From a checkpoint of a small mixture-of-experts model trained on Wikipedia.
Size: 8 layers, vocabulary 8192, 33.6M parameters.
Training: a variant of SOAP for the experts, 706M tokens, 5385 steps.
Below are experts of layer 3 (counted from 0) of a mixture-of-experts language model. Rows are named router (the router's row for the expert), down (a neuron's output weights, with its number) and show model dimensions 224-255. Each number is 128 + 32 x the weight over its row's rms, rounded and kept within 0 to 255. Numbers have three digits each.
After each expert's rows: a language model's description of what the expert responds to. This comes from a sample of Wikipedia text that the model never trained on.

# expert 10
router:143153144158138129117132096140194115110142132127177125153129151157114166134058074173165186092104
down0:099070157098159058095137150129143068133105107131143139156107118099104169137105083165149118114166
down1:181120107139145150188202107147091146110126092086113136158123141101116088148143075095115147125112
down2:122203119120126111145089132100100083123099070151097162145132190149105154119059096129153127138103
down3:148159087151125185159075134139142158085101103117086149134162120146126092102070126113158146149159
down4:127150141111151133152126063142137106187125154098139180118144157137088142136086130147106120142147
down5:166044182103172070183123177151165095115087138128082146109113098162095153152109147085147142139124
down6:136124134085137157138129102082154119116089128186150128094148202087107075107120129068137092089149
down7:093148148124159158123087123094170171118181125131079149169100153140123120131095152115105144114117
down8:100105129142173140101121111128157090156137149117145152101058135119125130141119071143110099113116
down9:173160110156062184111129137124089144169143115150149096093120126186159133125164093106122145172188
down10:097100122091120111123128097138171158058146138141145114218145136174112162144091169126191126119159
down11:118108161183154108124161189147137127143166135157064121189090137125178162118135079111094121128117
down12:130136094022095155128218077120195127107112127134082152070136131158105145101137126122175169094107
down13:139180141150082099089097133116144169099178166142157079109132136131149112121113153053108124107138
down14:121139121078137116171153103113146093198107153128190131197157183130190157107166126093147135152140
down15:108089124159166153144141097117138126133156125122143125102108077129173154179100146081114090143116
down16:156153122118134188166119099102184136104105063101126182118131178066140157122119145101158124127150
down17:074163132093161140059143147150082100144122144154140055149121149116125178144126101138122139166152
down18:144186200181145090147213086156108111133170136125123097118162096077112142151156135118140092150192
down19:117161103141173109146134109127133121143103149131096122134150114104167152104102144147145108111089
down20:156125148141089103142140118151144112093132102198170133123114161160127166090098136084201169166112
down21:155155168118148179130184184107110152141141105095114111104167127174096069094153066139107104097151
down22:122130122144112157061129119124128149130143210177137143140113143139126131137163160102156083146134
down23:091113118094069138125086153133099155157163169126123131092143131119123128116074184156078089115107
down24:129112115116124157096082106114118146097100146121149117101115119181141108161145173098102122131127
down25:114096138094118088142152181166132166051077115096161075121127127161194122078173123172152090139143
down26:145099148094152136104135124166134096161129118140101108107109155154183153146159137142137111137147
down27:078092109080086122132127114152126115102150112145149096208078151131157127173154166126128114094099
down28:055118104046182202122109132140188133137082131145120090112136142134165097181196160120156138118091
down29:171086108184181181178071123146118129156119140159127167121161142133154151129139136169119130136156
down30:125107131123104164141121141173112114083067102146124161131094178103144056068099150162132176118123
down31:134098112139148103107112121175189117173179143101150178184124073111099082158135150165189094083151
It responds to: Quantity and comparison words after the, a, is or was, such as other, all, most, more, some, known, and Estimate.

# expert 0
router:098125107098128148102096144084186142165113100124154166061151185199155136107084157098057071079071
down0:112115117073099170128126110118162163177109091096190120096170132161114133096100137193062150176178
down1:128114147151138097137162116156101102142208151124135083168114130120146134175103111090146200123116
down2:128172139184154078182077091116094112113083168128096155124112151112152151140120131143186126165108
down3:122195167160098096167120113096138164154185100096138071150151098088100134176172148108115104113145
down4:165154129113144093092098051114141140133167169129092049115111161146099151100130098103131140135114
down5:125159154128123138123128095175120130119145154160130110117096165149153160169136103151139144133100
down6:152123206124123166201041178076149175131146043154097095119121119145140103097177147119168082172095
down7:059142116111100084110109106104054127150166135142103135129161160156174156051122150140074133112124
down8:102148152172055129116165095109163150162173133138113104149174088160128106147142083133128127068092
down9:152100148111084133092068127113111141147072126157103109108107132084135109157126076134071118119127
down10:094094119172199142145096142172063216178157091096173133179105178064108150138147113089123130094123
down11:146092145080107111073096154107111152123140184092123082054145167097075102169119109132121099109141
down12:113081117115146196110076100092105123093178160108159138147132162093112137109121146152137127088077
down13:099145167092104083155086140186162176081071155104130064134172115157109161104156159090142162125083
down14:106096080080131135065140132098126124096109141131136077123136172165141123126045151140053143205165
down15:100073155138131106082132134166122130099110141153133141130144129093113095144159096180154129143060
down16:155182128137092139138138116121169128101142138109130077091162106128125080114116123137097121109134
down17:163155116157112131147131149140149148118141164086150147116135160183138104135118137148123093156120
down18:100148152121144108146091101135183100124130086149173098137096147093157180144173075134136102079104
down19:091138125121130157116140192108148164179097096111099169101131175124135075137159079133144115209169
down20:166074152104131119131146155146136127135144153101147143117129116144162093146130126123166138067137
down21:152171132086054123124046100156164136143168078111101115187121121119112162097097143144112101125136
down22:096071164179113113097116115156118154135158138163132075094158148125179139150109197166145163130133
down23:172135147121118152083150161166165142066128113168194104103146098183133144148113094110148130115114
down24:120094165162107092159161096068169072164137142129136123112057142129135110043133151097153182161133
down25:134173159139134131210125135118127158151087136136176110170091145105105123116162127071147153148175
down26:110174073121128101166133165169108178063084149064069130124184075157146148102118146118168066137120
down27:136118181171121065112124143141110103160195178108133148098124118113169220147116118139138115140112
down28:100079136103112118080113124139137091153107163140098149146066184155135072090129119110090179103126
down29:152133123096176158147152162113139144130095170147179139130148096165192115164103094161114110164117
down30:137179130058116160118076133088141128166148123135168150140200147139079093113112073115167154132098
down31:191105195184199137122117153132155147118139118167119132111140150142124093160133163108093189095156
It responds to: Colons, dashes, line breaks and field names in infobox and taxobox lists, such as Phylum, Kingdom, Born, Coordinates, Website.

# expert 49
router:124159118220074139113134102095135139173143114139121110076171146128105140115142125095214116145131
down0:095111066157150079169132167073124111131156046111102103126153120140138068121089116105129146119137
down1:121163136143128124087152159105166141056144089084094156170122134130161103178158104031165109094197
down2:151155131140100115211159129080073146061114123172137085126107079204178153172139072151135108114150
down3:097105160094131102112081166141142145112200119174123076092121137109118167065154167155116198131119
down4:125154108180100138144188133123080179148150183112097146094074123174124192134144093146173089172139
down5:082105129112096099109158127099189160150083117156157099099131148125128126148106081083091178063120
down6:166126108124089155135162072167049149107144095074132151063152122120088158120141119119102164121153
down7:083140145079089096122113099119183098116129145183148151120120135140124155107092132162114066080152
down8:151102124129164178092102183171088153153149171105135140096165129165142094080075087128079118076093
down9:114120096111162125146160129099127031147141142077135123137124077112142109118042142134156136158172
down10:126186107109143114141106128107162093128147137126113093117149187139117119114105142119124148134145
down11:145137133195051108146114123174096168161129096151117138152103142169139132128078117169174088099124
down12:056123170134162146097078164121156151136044110175168174136123156131100087161124126184166016179132
down13:145186128176142115176107101115122159110103143156119054135142106106104116124130114109111167127126
down14:126118134145096088122104114108034184142126164153120132141161091153179137082132150123113093125143
down15:147131148100115064146059099158108108128103089127133124158094171145154174143176090148165123160162
down16:116099119092067151108088153104110132087168127158136097152132160190081122103156192132108151173114
down17:127068188126167096167072097145114135109125115182104137117078100128208148120121154151129069145123
down18:126122131153104096156112041132134147068155105158148109104171128170120103084150155160146154160120
down19:158067112119086099169116123183085122119141148100119121160105201126116113138129153153118090129147
down20:100094160125131103131120123080149076060127129107147138142144149161102136170131107104127184117127
down21:118133117173117152172186139082112093194091180120171070085085129058138136103032120141144143148149
down22:196222190128068201154143146110182107166141150125105148126082121147104132191177129110134151089135
down23:101117129126070107128113092120136108091060122120086135116159131193135147111130123123138163163114
down24:157117156075106099121122150143147141086155078139160153150101070128146149161141109126187163155130
down25:159065118098153066087117114153118173146143141128047173134104164160130178147094168145091128113171
down26:114110160151108103101132084149100171120108120135176080149086079133132076137118143159135076130160
down27:104207148168115136099191148124134120077090139090115064104166077151079101173141120142122138146162
down28:103117186153159093085163140154138087118129167101154162138088166102113124063157155154124172128108
down29:110120127092126142085114128146146199107096132109100120127134108166131130108146142157167097104134
down30:175106117145104093129112139121124131124132181130113130142113103109142125124137168200078107090097
down31:160141105083061119176131163106126098060110170145121109176078134119106091169117128124137132151113
It responds to: Inner and final syllables of foreign or long words and place names, such as Sul-aw-esi, invol-unt-ary, and California, Syria, Texas.

# expert 52
router:131143184130107086105120158112158167191116144113183111162151117168134149111144148146170184112185
down0:120113111158175094133167135122118083107103160136108129086198197159146130107110153152172157091058
down1:131167175104173118144137137123122078105141119145132145133165094080124136136101133115150132098156
down2:095156146155124153126119118172161109133047103059110174075158109068113152140207090161123111107109
down3:096159172155167116124144068115138106187184106137130097145118121183124142124107045135118060167079
down4:130137122163121082164156106049095120083143102041145060142141155096110118119114136160080144091115
down5:111107096150188159129113104065068093154180113099101113170132124114131118166178072134090153159178
down6:121112112161117080136085187154099110127135075157134140113090130147127095100146119173164103153118
down7:087119135163169131143138148140078109132110114123149108135115165183111155164148104144145106134152
down8:130145119126123158087145171145158124108194154141096105135071067148117096171163202167131155185110
down9:134140155112095169144139133138178171121164140081156204115203116118107090136113125153140155078097
down10:169128140102137096101152139149209120129108160161099115096154149119125189022135130145103138119106
down11:128156084180163147184149099119121163126164125104140135175177140153136104102112174079139051102145
down12:123091189104172158145113140147102151073104064099184138157162136125105122138033177161142105163099
down13:099151145152085129128170152157112158125080161089166122155166156123123083138179143130117124121084
down14:098092141168120158151159165118125124092142138140159098140077107119134050159126096143088151169160
down15:067108156084079168124130101177023136119096168138125069107126191124118119171180130096123116159133
down16:113126143114061103179166137141100125205134094121124181104093102144102148038161073153102107163129
down17:130140082100145103146141146095136075134138112108108082125095145178158110056115111092073156113214
down18:085115122174160128161108131137114157097097175143177105108178191125146133133166140101159134093136
down19:112123134201134121119099201117152147119168147064070152143098155166156142118175045086138120116174
down20:162105100110134137112196120146164166118102154128112142138177187129090091091129183117081123151091
down21:090136111181067146147149121093111165140171097117098121123121059119175161117132149167168152153130
down22:136124112199140114091069104179127153099169156148150044158129162092179085136158108098090096118124
down23:108130118121143158103115099098156144109151180098132147084139137180107186117133168107125144128157
down24:187081182124145122114116140107147176096058115167169095133096067163160134111174105168169137110128
down25:094116115129146116045099118098129130123077092148131145122137146147179128108224109150188150154087
down26:103070147142165096149129127134112126092135104182122123186078088139181098143169126141132119148106
down27:126055128159123128065131089082153182076084159111148160154118128152098171092164114122146110148141
down28:123092109124133078106119179145097129137144134140138054235100125131113152091153128129108097144113
down29:058191132056149134108102044180112160160166173149127234121180126139132123118090114113135126130108
down30:109190145141134143125134109133123197161139112177065056117084093122114162083112124161125092112091
down31:167127122157157165164119101134124149138136135136114178108164161051137155119155073103057170118160
It responds to: Inner pieces of names and foreign words, often double consonants like ff, ll, cc, qu, plus apostrophes and equals signs.

# expert 23
router:160119173148082097055144151148133119134054172112110129110162158177130136142122148109110164080173
down0:101112126153162165157147133150119119101100133098130054109110135174121154138139135120138124138144
down1:082112080132202150062100161159129084125099174120124185106051130145139152129068148099110101084140
down2:042065161159173142097130122143201089077111100148129095122083154128124117123143175161120142109134
down3:084135187075103166147150103138098128155149119133125100145109098074104144130112101165123162132122
down4:102057171083113116102178130172168143151135112147126069162136149093126116146139151120116123140160
down5:192080074150093099142093196111085149164164110151123227085084132105113187109170113100182134124113
down6:065077017198120123109161151158144085113159125158151144159088097144112138112140113123140127131121
down7:158178085117108129111118145124107140141162103118172171179182119078072148100111199117162084130147
down8:199129144118096110161148075145127164102148174103163147102170132135109122133151162154110131116145
down9:124145092179106127148127143166076151107115107192164130163112169113086086102174116145175121113129
down10:136103145171151085147193122117130175114150153154126120133204157140163116103194120136155134145108
down11:139141161132090124121107112135130121162104147152118160172100086163093118053095119138135106108105
down12:146157072119172124162166091162151143132122079087186084153118104167111095151118156123133103169161
down13:068130156182124111141153151182126098143072145196128156147136117127101099113145134152142133162123
down14:144159175145111103111115172105104138153130112107073174183118151096114109162150127142112180201193
down15:162168095149151069148153101104105136174148079128165134097167145097104171156120174073149115103155
down16:090174121154156119058108146137153114129116193183158127157124150139116161125082102117073090131097
down17:206144110090118102129142165122152171211078097124155098109167170117133120107106163067122142160099
down18:130166163126146078085139127149142114127126159136107172144119099142123139175092138180143106110126
down19:123059131118193049111177191122158117154137127173097102087134119141166133103117102106121117093119
down20:200157163136094159159067134139108119111107134083127096094084116135165095130127087118087152091153
down21:164180129131140138101125129114130189137169099112149145131215127131173126123111101156138141089100
down22:133060134089127112135204143146086132133086075164089077101050120193064134204153137193131172147109
down23:100053118175117142169095103124100109132086153113151134147166153102155093100152118172053125108116
down24:085239126147092105145086069179107110111122119124161137150153100098103120149116144152197113158139
down25:138128172098145192123118095167179172164193110124182099120105110107135153133096168165157132142122
down26:149078158127148066126124184096103108149104121170142131108185094133196152090117106075117161171110
down27:110083117119150161084115121128142075133064118111136128099149122150082146122129093161118089140125
down28:128218159101148168150123160113130118159108104109073150125108134153159087126103192096113154135136
down29:127116121106138124139100104087060141139144140151197136123085170156173082170149153193105108069126
down30:106065106140070107130086126080143156109130199093132155164140150143118114107136181113114163117063
down31:077134085160171127145163153076168103143103147118177128116133162154169095097060132199126147148112
It responds to: Pipe cell separators, double spaces and dashes in Wikipedia tables and lists, plus biography verbs like attended, studied, taught.

# expert 12
router:140106184131107094080163216132126075135137144138160120189138142127144112120155038155172150108092
down0:129137103140139117133142164071122164094115134124170161096106107165084132134170207104054143171068
down1:101098114137148180116201142119078107124139126155143178098101097141114045121161116127176122186114
down2:083107088147148151144106143123110141111091120163090091129170098108142138165129165094177127069092
down3:148091110113158093068103166116189129182093165149148130162115123100119085092205106143113157129104
down4:137176139143145162149134146133152160142125143142107114133128108132178216087167108159169129111096
down5:097101115185106096176095099149155194098091145105157085147138130147203135102133124150095058142126
down6:139164148150061179117111135086098109146127155148202161159075116158116136145155104132110149105080
down7:113160167116107135195125134067076149143116187188174222163172152087062133077115100119111148090124
down8:115103155134150153121148144142131182194129114120179143180121120088139099116112110118100149184081
down9:168127111158103100143109166149164162074124175147162138080080121186071084143072135163144059131146
down10:118176149127102122145095129150140144162125122091138105092135111117159103063096167169137108186099
down11:165151145068081133125124117131129115067083122152138128147157099099141084095091117189101173180116
down12:110133132105108178124173125129129096179130138093146118107082174156128137123134119095149116150054
down13:151132101084129094072119141190126181066132164164116153149147102149149106119115129140134108144125
down14:136119128087164124109158050058137151085166114119151162143169100144154162171061094165105159128076
down15:139096112085089125105109119114134125140136135117161120125115124106148106093131165122116129249111
down16:114113131109076128193140181166111098113125135120143060084137150142113184148143079191179155123126
down17:152068052075105131167104150127131142103157144120124124128190110100139195105104091144124173056112
down18:127106160122140118089080098090110125132104119104078126204144139126105131121188096137099134096111
down19:188135164140103123124153153087136146151155134092167158155070099179104134121122099127096131198108
down20:114138118087106124111123085142163109143166124136155116139173118048127177109087145076124100193198
down21:157163166130171177167145061146176123155138088114112104104125154083154139175117151137160207144166
down22:128129027154172102132154151147126131129108117114134132106099134115158155169137191070138186116053
down23:115055128187104138072173158123138140111119060148111107086160083200175175130120172161106139070081
down24:203139095157146103133127157040126153113119101125137095208104099115126169129131136092143129160132
down25:109107124151140115088101100178118150110156173117050124088124099187187144099083164123118184118137
down26:104131130148074131120085093147190161113180154161111154089115155096094098153118152133121119140187
down27:128076092129133169186157137136167131177155083109145177129111169082159170116099147101130179122078
down28:154114194184210124156109098085087152121147126095092120153136126109156174093175085119120092108090
down29:096149129110158108135147139106096134161128077118195106109174095136120108146103153147115171107123
down30:024145104159110171177107087146134134139073174118141092146125183143154140110124135169121080110102
down31:097136154151146100090101157119119170119143124080130134136119135127170092173128113174150165098154
It responds to: Slashes between coordinate pairs, en dashes and hyphens in ranges, plus short pieces like de, km, p, m.

# expert 30
router:161168165110090047084138153123117160078118163170142099141161136136150178120074080153145130125048
down0:126150063205123160131124173150078146164128169109119165133056145103104184137154165138128140151158
down1:165113149122057132131058146132078129119176135120122134132165088112076150116159141125129107134147
down2:075149096169105147178110070079116154100100136081091093118086119132133131171153126108177117133150
down3:125113169132076141155089099145151143102126130106088139089128089123104152134164108137138105139096
down4:127098100094074086094126075116140155100189105117114148124159094117085087111139198136102113172150
down5:143150053193095163098178139124109173163189169093156090052104139115139170183174141120102132098126
down6:122113089132057081130154100119106158121129147133102081154170152133139124134103124165154143108115
down7:098179168120127148108126127165100152150133117138112086124113103129123191133090149151110157176129
down8:083128104151145130079126126101169128165143154122129030091097122105132113074137141153092160139159
down9:171078167168111054132099109087145166075136112124089168179143106164185106157101148112133135140141
down10:173121117195058097161134141127119092089151097163120134126218133195129136143146062096086126141095
down11:134094097123139114132121193113189155149099110171157152151207121163155132120153187132080089147143
down12:146188049158141163142147068113117133152108131081154130156115135164138080071146130057129093092110
down13:133095121155100137110121138171175105100095110113161088103159091158108081197146150082119160101147
down14:112039100142135086144137132134129133080101155092098165101148152212151155096136186144124086154089
down15:125093128140106173088096122153144126087113089166131120156090175148140159118182143132161124143129
down16:118103116100127144139102125110094149107094113105140110142088131161142134135088097173110164177086
down17:119157109083174186076135148138124158136137102134116109160094168122103097127096105129133168146160
down18:073180120160141113115091197131125138131110166074120156086083149164156100138127155129135081145067
down19:161082077147184117160138126127139156077146125065131115088111104164145135119144120172179152155078
down20:131077224077076157133146123159066136112122117127105175118091105147119122138130109159112127141124
down21:141101123088138152123118134155151105156090106189134070155118147129143174135102142156122136171133
down22:091083125139136179139085133130140099158227180099151194145151151102151181150137130071128079119109
down23:109105140135100078113159135112147132087117110175152084108130032186134100082103110158084125104107
down24:162198108110160144109158130105098134116134104197186104095124179168126091171122123131154153132145
down25:160088103143140125117091153108107103152163157048095109128127066135077134100105154129140124151156
down26:056104118158138155176166155133114116122105197144137122077160131155120109114112116157129151078078
down27:163133142183164097099072139108155170087147170144142097145144119125180139080119103123134100140158
down28:161144142125093070091137139117087157119071126088093137052194134100110158102130119079152136122153
down29:169086118137152113102090154123153120145179063145130178151154133120069097081097083138153151155184
down30:097098125171191148099170099127203141154130150128154115098172131120152122120104142127109083114123
down31:141153109138114106126076126140104173153137185073095172127148070155151116111122153150167089068117
It responds to: Commas, semicolons, and, and prepositions like on, including, during, via that join list items or clauses in running prose.